From a checkpoint of a small mixture-of-experts model trained on Wikipedia.
Size: 8 layers, vocabulary 19498.
Experts: 320 SwiGLU neurons an expert, a softmax router.
Training: a variant of Adam for the experts, 302M tokens, 5137 steps.
Below are experts of layer 2 (counted from 0) of a mixture-of-experts language model. Rows are named router (the router's row for the expert), gate (a neuron's input weights, with its number), up (a neuron's input weights, with its number), down (a neuron's output weights, with its number) and show model dimensions 0-127. Each number is 128 + 32 x the weight over its row's rms, rounded and kept within 0 to 255. Numbers have three digits each.
After each expert's rows: "comes before" lists some tokens at least twice as common just after its tokens as in all text; "comes after" lists some tokens at least twice as common just before its tokens as in all text. This comes from a sample of Wikipedia text that the model never trained on. Tokens count by the router's weight.

# expert 68
router:125070091177114124156209162144117084154128177130102100109114092091114099147103158151135196148137154150127159136156152116144075129076118101171124117155118096156106159114160104175129106128121107054159141074180099105063165127119123089113121160149144158133133151191117164128145141139095129070121135206131191085147145170180133192136148134131131087114127127064136072127175134208170174089124
gate0:089104153096130168111126139105129095120146082100163161157084102119140137139218079167196115142152154108158138140160127146130153132145163137138028115121130141184150116152069152149133077124167146131102121173126196078088148169114078094136141146116126109147151139139151111111083096155165129142132112086113161085172148136129118120102142148130177040177063137123099141199142091122110113147075
up0:142117185119203165106099080111137152109127137156159076116130061120087115110141120142117113100175111068098134167125125179117126108145209185141092113142119115141196082138169148106158162128132091101172095190114165127098074139124072101120080160090133142161185166168166078064106091112144139185102102076102139132191115165151125160076144090107201058122111077143094126129093092070107119131122
down0:097117088147143131118141105104076093059161166107187131165078119075126129142151103133125156163096119149155122100156125186105105150104186084146102113034115160171187118099177126103104190108108096075060125147148089163118102157172063079148128102063094140071142144166112104151093103115152114167142133150100146172159131112113100118173146110101157119132067145100148124116140188131118116159119
gate1:095158115156165123178152104072094107133035118115128140099135128103158175133095171096151087106130118154121104149140102149158085155196164191142140064081056148141157151135133115061180124105135173158195141160141061168151122113054070179132156089119150095085134100088122189109109097097113100154129096102162134090120159109103144104082133152202092145130131116092152179111149100160194104145220
up1:158128141121119112089157133148120111134133147187136121095130110158145101140126083151099152131107161124073107159140128171107143083082097069057156196183192171099130116138089146159159161169100073109121161093104168108138106106145152129072101161130099102188123193123186120182159142134095161131133167132106118093101112149099125131156062100065176151115077055165142102130106157121094122072109
down1:168145076140114121082183143141158184139131132126101105108134123151077057170172129122119127080082128101098137139142138139167174178119111130086131196163106128121132160148106083125120139173137104079094133154101120133159146127123116139147164180156128145148132158165168140110185124147106136197096132162095138068168140168149125127117088101132135123127154069208141138149110194111114114144072
gate2:096163172097132144117097179116132111134116089163137083125123103135132103200091158114174131121190159103134159134145046140112089122187109117153148095136144161154157135186109139108076147073117121119127171189134134132135137165210113164115167166111129103062081144092129084105135151152124049092147110124173183118144126076147202121145105169115130111143107108084170127115108144112190108111160
up2:107130162123090126152110163197118199139108084154136091134098130122097135119075099088086104098147126132142174103121098131122092200166079139120127125160134152093166081172116130058068139127150119173170167120124106116104138142108154122086143130160077111021081172126124105079129142100105157132156150145143165116175106100181201161106148193123190143179117111086125115132131151151164107146135
down2:142146096107162134189114179084077180129103144125155155091129117153083136142140074098071138128119148121117183180164137208204122089133152118129157173134078172121167098104092116218059131119140125100166149104135122113121095105133122114133164094116098072112153160135063106111089157077187134054084140135122138098127158106093107154124124159116135174133101064064141147186121150156170177110107
comes before: ", ", ". ", ".", "-", "==", ": "
comes after: "the ", "a ", "years ", "s", "and ", "s "

# expert 44
router:091121175058116112212192093164155160129114149155150102112100113179162102110147095147111128146172113084144175164139111080141149116119143162082122084072124154131108135122149091153071090094149083167081130082106101182093120185159153110181106143154117124092131103171079108160112162116107190160139127139169167114143147170062162123181103122122105120125203157124117135068086119141163106091142
gate0:119138117176097132127124144083132064118109117130136145128163112159118110107102101115137044148073148114132141125181150087159099099100075153083160142158148089202095166149119162131136144131160145164143154090073099095107121102124063117116091116155167127130034084143168060146101098093174141143132174071140147133147111142116172112100108103084093106142190134159186108135150143086105057180169
up0:166102089164085109150108050137150123094186164071158116128108083109164128111137107112116117104151123102148152109117123065109189179152129124166115116123104183134109107081150110109096092151106153121121107147150138130110123111112126114169137135110112159166178062153113127121057143054083164141104082110133130146074218144140099179101112113143090137146131063121098172145118143091139146113152
down0:162146140138164146107120135133147157130065167176141135082204122099121116133136140144145102099114156131162128175137089115114116113142149149114130120140161160143065046130128190187123112105132070149151108158091140187103112143157149129152127071140159115105144077154211134116128085132123187109154184136133169139138146105180141165126161147136128085183108129100050161141063146137141142121138
gate1:138114115126178139130077130099119084077046105077073116189097179144125151139169109085092119124091096092130097154129107094197183077117128142122091172095129178153188107001118094126091137146144137171106120178073138127072125118113107099109176131140072110171118090174119161131138105130154086118160098136115139105110097127134080159078162150133153148165151080120112169143142129125044092176123
up1:091193135157092166179102163134146148195173107146188149148129119091149097135063178164091171099155122167121143155087090137085058125123126186146138150136131100081057126221184160149145185105144114093109124104138135081153177065125146156124141159119125167147150153116089079164146116104116170122098151106099083130109112152151173163179122061138133108063090109184148107145135101136167168177104
down1:143099171075139101105056122128119063116175109115139133128128164174160160157101065179160104145173145048125125133150190065057143129093134147130215104122146138141150184145124069128163125107130084099172130142128141187118177133184130141117128171112114183085167119176120144099094185115117156134089182139114142105152136121158113086150157148084146105095125187138140106085138193180154104119165
gate2:130194166090145101119130140139110101144089142085147164122159118146125134171142135159129124157104066062172147092117098102112151161193127138118075125101103110183195055136149155149121134101197152123139156136140099132199123086158132075107121177142110095060059153133088099172161138088137117151137151154134156143130162184106136124148169158160128118164134155128099098130121163090130134147191
up2:100093125162116128066163126102152128128098130101142039100205145193146121082096149126124117143109095134125108064143136122142065113122131112145104151112135176086164167105186105095079132145150075093122117128086086166102117084113118116089158074131150114105083095179139119172121092128114126134107092148163115091148069126118125083163093167161172089103123121159165130147145207119129118115092
down2:170143117089107171118080139104085104150092098131155133089128071093181055109118131147062080134156129155165106171116129111148149103136163184123158083132122091154138085131097140124096094098178196192127134158088116167137146153093149163150164115058119101163135127101109135075111106132197120167143161171115221128182085158107101125070106121150150150138096155101075159130110146090135164173189
comes before: "\n", "\n\n", "==", "The ", "s ", "See "
comes after: "\n\n", "==", "also", "History", "life", "."

# expert 52
router:126099105087099137112204104129115141048140064132170153053169145108125168162143106186164152137145133115103160128100139075150137167100114116097153152127153122049148101154178167136166132183138057159056154100181196111130073143131104173144104096089105102058118108092116123114142091098062101087128119123106124114178200108099090166117107145140167165137148111113112107134153098160140081164128
gate0:057138110079180097126126158094100127127129134091158142138150117111192127174090087095162163120146185159137124162127114118136124135131122146176127167109159111113101089102116091113130192173100157125146094125123127107118125115141114105192093164179148059139171075103109120129191104163137118110098180088139100104155096141143074087102193114171091154097101097155061182114121189152137091130171
up0:145142116138140183098119154111085080165138144141147069177074120135126123167124209126054163169191110109156136171172160131192057107161141145110098147148120157163085123119142146118126117115110161217140141131121136167126114167122096131136141093139134126120137116110185090133132099124153093146155140122148162125162156135148197115164113122136139106126114199111147084079110042134110114155156
down0:147127121131112160121138109134113107114120120095106095153147144077099119147056200158086083122120099083156108094138201133211124044133126146139140109203170154141100119135127125165170125156138182112110156173161127119103143141137128168142105188099105162036176138130212073137148099162085091128135096108156126122101140142153108129119183184112157145135105102150142156104131100172113136121179
gate1:087114105125167099120106129150151078160100157165141107157146151129110099060149102078112170084058083150124135137135128171129066125113116115123153126155078160152140127106138152073155154164099141172110087096164131090154120068082170186109106126087177105113102165172085062191117107137099086136140070142138161123117077099174156186173091160125145196122121115156154126165176131110166140056161
up1:125140125094118147093104126119127112118166175147110155126150132149072116137158150120126148147171120139067077079132087131207166139177108173128071155071110139106044202154091158100145130071138108118158119103102088187095146144060129171102161136139127117091144079121103229151151150112108182156113134128069177138160138149110109115163136106127087154101102125162101100134165125097140120104114
down1:099129133107166199107120212096123101156141107145157123095085090099127132160088123105173161134117134127144145105139181085212106112121125144152145152128154124144102126149146174131164200121174127112117131093194132115170104141129141158134133117111139123058098158146144121147103082191051132094078149131076114112100117147107133068090134108130118087161133122178131127137102150093134133084118
gate2:158184187145116151142143165119069108162073100063136149126143114127112136091116122096151142101153141201208153129118142104097209094122103145112068131120141127177104105179139075085099089153192173109107119149158144153096101154130112078106164170097126093133165088069122103114143103120151114103144169097147139147124131100119098124129091163057177146088082119069090181122090104140084140161128
up2:136102085112110080154151071137142184142047152149138149098160078133067167152133117157105211152129191144113120115124114148148103115103119117202131138215073093155153168155127122135136134159105096095161020141147115097151138151190158112133167092128150130102105120122110159127146168066088187103095154123123131146134113163095088118165079075134166104104122093168108084133130204105124140127118
down2:137130154088098086129116122162080101144184104096142189214123158143078160085101093191094153123200133123128113143159039145134141184124089129125136162153069114169163170126120136143091073169097123130134127134103123142121113136144171123116166099077093129167160124118125110157144115147147086150114157146099152121111164144116111071102126095166090142078101106156127136133179217106121116110128
comes before: "| ", ": ", ") ", ".", ")", "–"
comes after: "| ", "(", "201", "Apps ", "Rank ", "Result "

# expert 78
router:080125102137102106134154155142098150130129205134109148130123151145091093053142100159075166139122140114119153166104136080168109139153178076158167129159165174112145102097102197111166167082156084043120167107126105130106125094178107153155143128108135125166099139108153103113169109133189176076160181105117159149100106106118093170175104122126119106107151161165174080151159134105104085139126
gate0:197127173083113094079113136149101097115153139121130121116099130081120089136145147150163172161139158210207096140075128137120203191113049083094134155090170098166155090155088150159102075126120105163137164122209141110180135103067141150166159132138140104151129140143105131140082149144063103147141111108119167163125142135149117129115168152110149170112095113148123152101103144141183084124123
up0:110119137122095045165114136151153105118117150111074073182127087096173120120100143153106104124077104184128165144148156161145077143175075152178209151123098173135135076110172101091150125180114170167085105107091087094165047126196121101135147065122139121142113206150160151092112096166102142169120091142122148126169128159124094100144136188114123118141142157114150103113142156115119084178084
down0:121167123053061150128167131151102097120072202146162144111140116173158151082143072092144097138135144115145141190137124201190131170174172131148159138128112073171160121099105150074131172127137100134192128098161049134191102134090159066111160137139141114136127150169117133123088136102100117126123137152124091159161181078102110097173143196163084096113108130108153212109135108166101108100112
gate1:144151068167152119074101107161155118132076111120135131088146107119097144109079148122102118133108115157165090133111100100145175105121125084180161116150087084126166115132181115114105123140103123163118101177139128106152124129046119138169136147130115130186145068107109164153078108101089118096127173109134114161064177094145139117120136070132132194135186168084199187133143155139112086132124
up1:142137128126123096112144098166099114118131125184177073142154166104135122182161115154130108142159123095105095110176173123137079156133167149096142110118139135188111132125126137156172107079156078100110154066096089182151141111120104115175084166127129134094111178156173118115113126127184125121117038121141111079188167161133165145106129177139084165118144117094141133124135117168080119118193
down1:113169173124179158188130078115088154070117117094101159174169084141131146128157071139114114130188136146105109162091178158099190138128110088131139068127059139124079100140111063164181137098117110113155139133081167153125129116116100149092103119135113130106046156098208142135177204107150156133124121146157138094147110126134110128162115103148096138139097095111162194130067147107080126100118
gate2:139172157162127148150108174143094115172130109112178135121105105162152147149101190113051060139112179183146116119105111166112114048126133094068134156140158132062103085071126130123119154143115138172177140135147135098140133161120142112079140156119134108165135152115102175107088119184117138093043139157143107107141115177196131107158167131129086183125116105138176097145149136154245146165119
up2:150178146110147110124080036089176103117116139165069106115136093072189119141130110140143150090156077123127116152064129116112116148119076129127096177094115112178122077176131127104164164141169132100121114155077109138151171075158138144185152106093152097111129146121136112114156115138124136145152105150136179157136125126098139140132126144150166111079139110141048098157083077143079142113152
down2:177108099130115078121133112131187128152134172094114094109182084141130156136126171151185132168103181092147114138132162099097166133137138129131115099112108145143151122133115125123142098171177155149118127134061209088107141147105126127121127104102095089104162141133155162184082098073166144102104136165067108115125103215157090133148132158158135109165124151107124095108099120147201068098166
comes before: ", ", ": ", ". ", "-", "by ", "\" "
comes after: "-", "by", "al", "ed", "0", "re"

# expert 11
router:182053152119074063163220076172176192055122177147103128095122143090103145080074082133130166092159097150101142107121142119127106169129113097106133124107192124099150096093146143103143106113092068104095127112083135139097136149161108099125093147063100123115094122133107158124087114071141165070122097186194114163166192121071125133150092106137077103092121142125106086146144117171140120098098
gate0:125127056105160177154155102140107096160165147117151133150148137098139141093101193110104129130099122110135093160092132076132120164158101156111133176149131095170099133124077116120135159155161136164166118120145117050186149142156112117153143143147189115223067133185157123154144190099086109116133168114132096075112124085177152145123132105112124188161159152135126183174134083111115119089132
up0:185097095078112166149141127156075166151134168153147149089085124115121163099085176083133143159134153113152126158181193103152151141175146152156143177140136099125119154125109094136148091150174158209140129169163155109145173164139158080086126160195163098142113135186113157135123135097142120112159140161175142100133106104139166119141178125091102193130147087108132212195166092102129091139107
down0:142122077061132046060200134138113094133105132103141108164079095129149120091081114082116183156132173152158169155153148084146140061162124140125122133153168139120107141114186177129171143088132129141089132137166147117169166121121164112119095133145143064128122177162078141153121134127109140082149148045095135026105072088099146126161193107114135185142141135091116179132140089142110175128096
gate1:144146093141142110086147165100154101131054085091153106102131141078123109128111173086155146166016137107079084131096121166114164131217163110215170162154079155140102157162110142096102125075090128210079105135147105113087104129076141083116212110156132082147139089142109109154148126090164124172107126118104179100122170191093111090098107113113181102152159093125131122138136170112111118121181
up1:069137135099132136150086138145149145111114113132116190122067111060165162127141099137084122125110122130135085119103117092099112127052164102124126071185131083117173030154126123117118144151141134133110156087103127126156177093092177171107071143095097164165151151059081116102123145188151085126144120097162108153109160117158105164136074176145117144071140128187116130062107076110124174108164
down1:124183118154141115082100088142112070137118153131111117083090083158170117099163119167130092104141191168035150117060104113157191144109091116160144171120159119120048141096104183149051126141132110110150137104144054190111092054119117189117093135140157090174119104100131145135177091114106153138111109139174126098103114115144148143098100162081115101085163193085205109089168081109150119132117
gate2:111163131078119165176122170168106109137159083111156129145066108153124118124149145112138107176102122089144144110191060105131137139132124160146127183125090112125099130165110122095115137125183129135164184132104108148139116106037141135122141212205102153151166100116086101144145124173145126120092160046137134147132129131127192103078176110137122168098146143086151110046091110095184153139141
up2:096179117113144122160126081110146174184144137218134101116129144146099177213119120115121114112095104133142147173148133120112188125122186124139125131159119166140153116121137099068111105175086102125165100115120148127091122103110143061082141119091100103186080178072146109099137141183109083166138125121095076148175156105116142097133158086207181143178131104099160091120142133120125109161116
down2:153141141159095168126131140097105116129163127174104100128160143175200112132114119098159065137056137098211148143179160135115165175120140055095160135154119146146060152148158149130087151126097155109112092117105137135134124079126135113202101140130107080151112091150138084141154084091158119138138132184152087153084151119145124141126089160152176149161176109119143080122133117100126093116166
comes before: "| ", "- ", "== ", ",", "In ", "th "
comes after: "|", ")", "| ", ".", ") ", "\" "

# expert 14
router:159042121155119041144200075159192226078120179153084115107123143093115128090092064128151183128137088128105130107116127121123104174124120085087132107105185118086171111099138150108126116101081055097109133078106136131077137137134116091112100124066096081131109134132104158137100102078130158087119091200190128168176187109091128148143112108125071115099105144106086087155153120169129130113131
gate0:067167137124162104101174147084082162133102158166136152126105129096066165159133109160129104157094143116116154126147131175147153098127109160163122159182138097132074136076135166127085115134176098146185138150122152115136116153138135170049143074109120074077172142187180083136151104098104096115136112127139112137136137106195131138131150206121047122132134117149146158118112138080197117069088
up0:149113123090159115164130155129156121116103126165115134086125068060125116187131135198134171107092159156058162130135099160132102143136093129103165158141077132121215113138112149115081137140144081127116132057133104125155169123141145083135147100119123134103144119081103165043184155092124097132140113120148123073115164152157144154149121146160163137146079143120149173175140098104118142142181
down0:195090090102099091120162087153064089149134090140094123148139128119132119143113166106117167100102157137124070121115100108107145189174102079114153116127128135162140174139141163049111119130201119143106162102114181131106163135135157152146134151062199207130149135138113141084200144119095094098136134135131072100104113132086147124146080134140121121116129056181126123132162127154131130104099
gate1:126169128137141144105113096111117098168113094134159150175096133129128108083165158102058130140046133150102081095099139125148117076140148155136124198105074094133164100133146109121104111145119188086141086099091079107077127123100148163160186152182163104204153152106115075164193103097118120157134117100121169133114107121127081155134109160113164185143113096117149177122073149115112126100089
up1:114105115088075128148132106144114153141133150172057150117147148162102133099046148143139149081192165109146123157130136127068103128120145174096136162116086149139133128095148108104128144114122143155143174104092162144130127104082130125135103122073114080137147109117082121150156149115126130131118179170144127148153075117057163074199119090120155080094246151117076109120144120111149124129145
down1:176063108107110084140131125157145099058158122163134084138159074166109182092133053112079106099116140149114112123132163090069066094131127161180138139174128107153126118136116069113125115164079113065128113117122071093139165076150160150123118117100125113146101124102137042161075128154159123144124124112138110124134097153168107140103049100108113125118117145124142138078138100104129138124126
gate2:145130142178142129070086103133127090098163166093104087099170111064143099118107118105087092083093070102165146147119133144042134092113173149123153233101121124149157058091159087125091170139136143140086153115154162167107084119139114146138118128088141146143109126115148158040091197164123090129106153133094150120146112153106161075142116132116102151099132112158146200117091082158091156179135
up2:138174158047139146070116153119114127098145159138150124158136150151171113119089132140114165147118175134170144142148107131155098111164105129155144175134151076105109169171160211171141159083124198128160110100116097163144148095079072084134055155176113098139164168105092080172162110115105092127154191038206114174097119100197045111158183096141139147093130065112089172155140090156120088093152
down2:145140124098174117093137125144165153158093129195144119113228073155198178059073140135136127145127121120158101153154097139101110082123084091201106141125097161119141093114153086063098121110126122135119110094089195127114113114090104106157147072137162089128121121150082149145131108151136132083162139138132125144128144130144127144104186140164124124156148152100071166108078102093091195094131
comes before: "| ", " ", "|", "\n", "; ", ") "
comes after: "| ", " ", "\n", ") ", "; ", "9"

# expert 1
router:176058116155149127119106086095143137122118135144061162120110143109070097161168106135150191134118119142091149058109081087064098202183094141177089085158121131177192099126110098120145091144146109119166090160139158130150116137177137126139097159097125125106132116128120136133112156140095184108110179145173150140158134139084155116098137090121082144134169075163123138124125114122174213165120
gate0:138151138151135121182093139124162080152227109112102145089133118127124113103060148103154097111082108216108149096135086190165211136164110139192104108150117137096109117087143134117103183156107170100145107073132076116139139150150172093064174034112099128156169131077110103095161099119135112184144133148099148109146091105050110152164145075099147135084155128141081142102149153085112115129105
up0:101165185139060130141151129130123083131043182130143137188145127158146160149226117122070139126138122072120140164181149136100091125155089140113135136152105166130193129121172132140127174142105135142126103113110106153114080141111113135142070191127151122075096162208107120154131164139122164097150123077166114143140083142172144144166104211107148106127059101138193162077124137131118131116152
down0:159120089092142122148125084127131117158142129119158109083091102133164081133152100188129138097069093146155095130115105132148159172109097130131118140099122128082142130123205080132100066196115085108179151180090076148071152132124075122127144171162093094116210089083120213113131150141149154196124108080137121152129130063139114151117174139123159169089152141126210151107148107114182125160126
gate1:159189096113148197079156176102070135073124138086118115135169136116122145081095164129122125124125124207181092112112094139119107080085142192102182171114121062119073181118143096115072115134108140132171155207162171127092120139150145126106113108211120164099132151121089159129105048174107119106184086150120171119126151152178120101091098179160115105138141145097158136091076137138141069150136
up1:073075140145144139137127158108149154133123103169166191126186113125117133174116125107117146127113121112185110060119142102139147081107132112157116132159139135149052185128136120162101127077178143105135069173113173113136145219135113084149116124143123100082104082124147181121140115162132192147172160130133100111188125117118112049119092120160115089181220140074118101134109105173101094169155
down1:123129165151142132067131139134178139158118153118155096128095116176108154118105181161101136075100122124169127117125123100112111131093128045163104177117118180093125175132151116109093129098087120068179137188149207139125106105108134159099101138083118109117153118101132139085161129118132135128193164125145117028141237140102131117158164095134174150191134203096157113133117176177064160103157
gate2:117169074125146106192076185120158159095095083079103164107147105079147200116164097138109169047079126129135118141149076118068156179076099158131168158144098108057098115117147167124179095138110153086125102182125088135112121120123153193182129088126209101156100119144192140146125113126090136142135112091125117158152110144200112095066115060093130151092164131199102104135138097105134127133134
up2:163087088121136124128125092145105132177066167141129129115124107165151108116097135135116096103116138074124175095120119152161130121180142129090149118140126081165141192164226119205088085160111093144108162101152168103194138104078113043130158100123108116064134183179131126107133126108162107140141114091150195117095139113077108142185114167083147099100106078079162191128083149188136196115123
down2:140126137122110177098110166126130126131147176113128118098101097122121161095080141144099117078138173122154136113135131158138102092112122131109107064108118106157116168191076137159171126083112120125136066157126172109072160139113129117146142120164121161165133105134123152136182130173157138134112136067244143063137137119056102110098152145114145105142140103121176137056131189092155169180182
comes before: "| ", "League ", "States ", "|", "States", "("
comes after: "–", "the ", ".", "-", "S", "Football "

# expert 22
router:164040151087103045156228056212163180079108169163108120126110092126084141105063075165107169139108099125106137135135118089088112151128127079119149102087186101111121089095163139120133120099081078143105149098082141146102144122183124130119096112065085096147092120137125146140093102116143169102116092215162087157164203130070155150136097110132110077088121135126081102151151120174133118107097
gate0:091149057124107142109113142082157143123171053076187151150143158086179148130129109098144147152145169076129125134089136147112139140107183160141105147176142111142142082154089150161079093104142091095132178138089147159104110143109098085110108150116120175118191119132082132115141149117162130107132074084062116130117139089146142137148111064091109197162128142116129213135158115143106134129131
up0:110119082085095130110149137093183117073105092156170139108145088133132114179067068045075141130139115117110078155160086126117099146136138102132134104095139155112143055186135113121112139117163123100073082143112126093110169149081094113128139149119104185147067119119028109127144089143116106152154124132113147143144116130120147148117168045155173147159098105196144160123178109130116080169104
down0:126172105150089101093132134129125156099101117063085188106165114082117165167135132156124135145047097129158133120148121167181141134159183140105146145116140127118122131092137055116088150158194100072106068176134127144117138144087119052109117092120126099083126123143102140108170157097146123115093130138133186067151130173086108117149140071133162108139097082103107157124070060110184174084136
gate1:145145089167169077121146116071077123070071121156145128136110086076156153149134179135089104185130099105193044163109203097096138148087123095135140161125095095140151120109084157174089147140126114103117145150110145105150128141072145128100170109095125139141127131101164129186107147117109143142107145153108038128098140175160101113140144187047173161130123086108136172089095128120123152094137
up1:090142157134138142126110162159129106179146119148203063159102080160119122137170169076205175097091145172087158186121168164073071152159108113127146087103100088140129120144091146180108133113114185154153132158177141143144087126122109158149160089165156191137108077150111086132108158086070070148109164137123080080152128131141159125108165108055096178107176145182148179094098102082107104185151
down1:138140051111106124151160128141116169104075115165181101144061137079180148059163142093118112112096096143080135117089165166150071137071139181099175109165142133148121165170084127104124142118154194227078123127117121135195169068062092151126124144119052173188142127104145118180174094126094092135193070087123122108183156164114128127116182152089142165118146156112103075138125141118105067099149
gate2:135195165141122150101115190165071120187133108068128147143164131038154116118123164107094105120135095067110173199166158125133141116188141187148072139115111111135081147168145159195143099188097171141127102181166060106106176203134120133131176151087153099125133050156133194108135143129120157099099127118082131142086146162155148135127158112093128180099106132163111207102128097094177092107131
up2:107181179145160095168103101153110111103148114118105162168101206142080121201167146102121095086103154144223061092087107115108124135131097165098170141179058180111165146130119120063122164071160100116138101099118171141107074094048150106125135160192135161157140147121099060163111131141132120166142170158144106096101112188172094163118076140172136133106153104152143075072138144122169157151092
down2:117152143185144131164145153116108085065126179133144105068095106122165148147144102097122102127073146098091169117147138113053127119139121115114132162164121126110145162134165080148122107129156102163118130134155141089091068151147117166119119145241155117084130131085163110116107077137075101145141088144189109092129142144085091211122173130137117149102156084180191150143131112151052157123123
comes before: "| ", "The ", "\"", "office ", "U", "A "
comes after: "|", "\n", "in ", "for ", "he ", "3 "

# expert 41
router:075107129122093095163165092132176149098164145072104165127163127115121106063121095102132144079193183153096156077132176103117100176108095097125186195105198122088084062136090152130105132122163064158120120080101074127126079163169118127089135126093117154187129193153145160135113163152100151067142113177146174122163167189100122121118177083158082077111092157124067129116080135095094090112126
gate0:135195134195133118165146167093108119149131132194114148178108154150188082109095128193079114135139136121130137175125111203150090051159104142148157116140072163145107139117128105120131120117076165138143138151126118064134131116155189199129168134078158136143141132115130130125184111153106167226044127145112116137112139103171154079105096143110117159186113125154143136164070097113122105110147
up0:103151146098126175103148144199141108211121125087109123127214142111055134172133098153130118147094122122139050162141213097105130058137158119147137108121099124176135106109127099128167132128122100132168052120098111155161168095159102112101083146148171089087130077107143138170090128128105126055190181124125130147098132122111143152125126131150101197090144102143098132090122123105151084119106
down0:113140092085100134150115137152057164105065135053128085100086150181196161138115156124106119133104094126154033128141118130122134123097132074127167147134110107049117137052185114084197157109136173108189135131137132146139143150103121096122153105171096113121104111164127159138180118124124126163112168126153113106097093163103065120147148191140166046165124094107086160107070154033185121049093
gate1:068150139137151154068164146097084108198109116144112109190096127192142150131100118173079057158112107000122114172141144074139132112104106146070138185134126131216103131112135167162192089087120115112122134162122107149136083124096152143113101176153180126157126126108136175091128128131152118099090097145116035073083114185173112089153144169180170148130109157098128061166153107135142165185114
up1:088167138165122129094175167140142113132114145126133166102135110103114133140173182147115129174140031083114114139097164176137141122014205171137120172201158094120136129137110138104129092174076117176140142115123095217130159130096157084170124136127079130179169179142112085129143094132089123153090111153093126095067135158149152118158117179180130125165104161129201125134170129146093129085127
down1:127125137118103122132079127092085150149168163132185101050101115111129114115181111178122098183156120141147050124163080132099161143130151111058112192146180125128154134132170154150082165138113130125090066166083151209070132132142111103152140123106160142169090159205157097094166116124166164149099125144119140152113172086145111174150148111075171107155126153099157124137182156058151180073123
gate2:064197133086152203144114136145133145101089110100129088164169127096150134118134142140125112106078089183155098123179137155126112095083038114134123110153130102082084138163103120150215104159137114136100136206134138079174157111132130179148192092095164086165160103155136134180165107159131080118119137082096167088082124134101133091133142142177181109137112160198115236150107143143167116153090
up2:102122182139154108196139096180121157069130166089148151176178110140163135129155111115124208047103124132090073135100120183144134147107141144129105138143168129091110087092109129153197136140134100111092083139120116055113120156154111154207182182115116190186133115182169152160187171190102107134133123157087118154128082206087085117097082083108178135133110119171053136127084165128079113118089
down2:205024132085174120131091124112126129074122105122119124176170164141111089102080118174104138199147141099147109103120155147099155170110117077145086098125168135105109121143093149070149113113108156164109154153107150134130130146119142139130105201095068126152199138137144125157105195165157193107148094164126125163138093134175138153162143149133160094103219084139158132123141083129117130137146
comes before: "| ", "|", "°", ",", "0", "1 "
comes after: "1", "7", "5", "4", "6", "8"

# expert 31
router:195099120174097072145144101057132122119138172067145094102140170176107137180095142207189162109141136142121133131099118077201095187161119119079088156070184172080141107129107125170129082132072137157146093161109135108167073083126067096195071176101121113186088112107107141130142135113118131150130186155139140137159143127164156132157086096102127134129115106106104115134148108129103091122153
gate0:146152134123159120100152202112109135141106065099113202138092059106093096097099102132128109132122167129215153067158170135097132147152115097142144036179119066120096152121141160137088097080155226173128157113154174128174118114133140179167143196121065118118137072148193111113107144156119093140156141107085138133131139072111170162109151167121146161176192186099107124125180042111145102170185
up0:117139155151102136183130148138183103137120118184153094082120113176154166162120159127079081146128131142128095108104138096140132201166126103145124132121134066165107187175117131097178133085147158130152124144190137159125080097074219137137142140140075109081097103116133154161149086127132115064152160110096092127127161115148165124136128127154072117161108143109129148146103166100187165176122
down0:215136093148040080146156132156146159141081160158194136156160105122192097120104099175151093053094116117158125079098111177130102103092126102065151113156120158158128142169217128178123184159154160217168154139133166139122067122086135147115135139156139113184115135159164147126173184238133157061125143125051073150162127137170104136159106133127070093144125132144148135158134072125172082115142
gate1:100101108071157163146115147134141118201164178054165106145105099134128097148117199117081118139142096132172158078141167143112127139096201092146125145068137088118143149091074123111133130126150197124074220133116127110165155142105187085174121099167122085057187071110119125125106162071159138146129105110087168124129096155116117081099107168122109130133152122104179170112106120145172100121084
up1:164110157129150152149146079152115121135192106128153124161181125146144088209111155150118101115162117092131107174112145132118203171098086132110159193126143142116073115099114121120097151109130064134155133094143177127084207143126105181151100132199071113099122123102173114088164122082114121129113115110145077104099111188115128162128153125147131105155078116127157166087131120116121158137138
down1:121072136160123122130112140167126156134152164156146188140183108163090131158162113187108114185159174141099125067150105151140145116100142125190175139140126123159087121130106121168190186134122107060130194070143112093111128073118108135071122096099172154088167064100110120093103092100120129125128105138141117152122141119136132101105051150105201120103097135139193126135131156187130172169183
gate2:135196112108177113130176162106106147113097011152110169123184157097153131070142073152132145150087133114090176163079093072089153140077127078142097101159093123107113108189141107092167129158126100083139170120148089099156127109158082153104131153079140145127097141121091092163116092051184154127177151116156117102084100114151093112116064145072175115131162104180141116143086143130132127149151
up2:157150154150097144124153112161124091171132076096092108153112109173110165126126155108130093155124157119127139150116109112109129123126045135167098170164021142136120137183091164040049170146151110165138149153120163130103136107187169138093148146133125068141120148090162091069165170154107116131154175115141159124081154096131143134154136095171096103161121146137138080134187090112100105159080
down2:108107133101083099141081124129130187116139099041132142143112132142163095175072106163147149159136116106152032084115073126101110132100069178137072079126175097164152120172159166068089074103058129126103126098146163171160085083080140168082150077110118143126139134146118131145150102097173142161111160106178129175114134105174113145096098099091119119139105160130130127115143127126091098147081
comes before: "| ", "\n", "\"", "N ", "U", "United "
comes after: "|", "\n", "198", "201", "1 ", "195"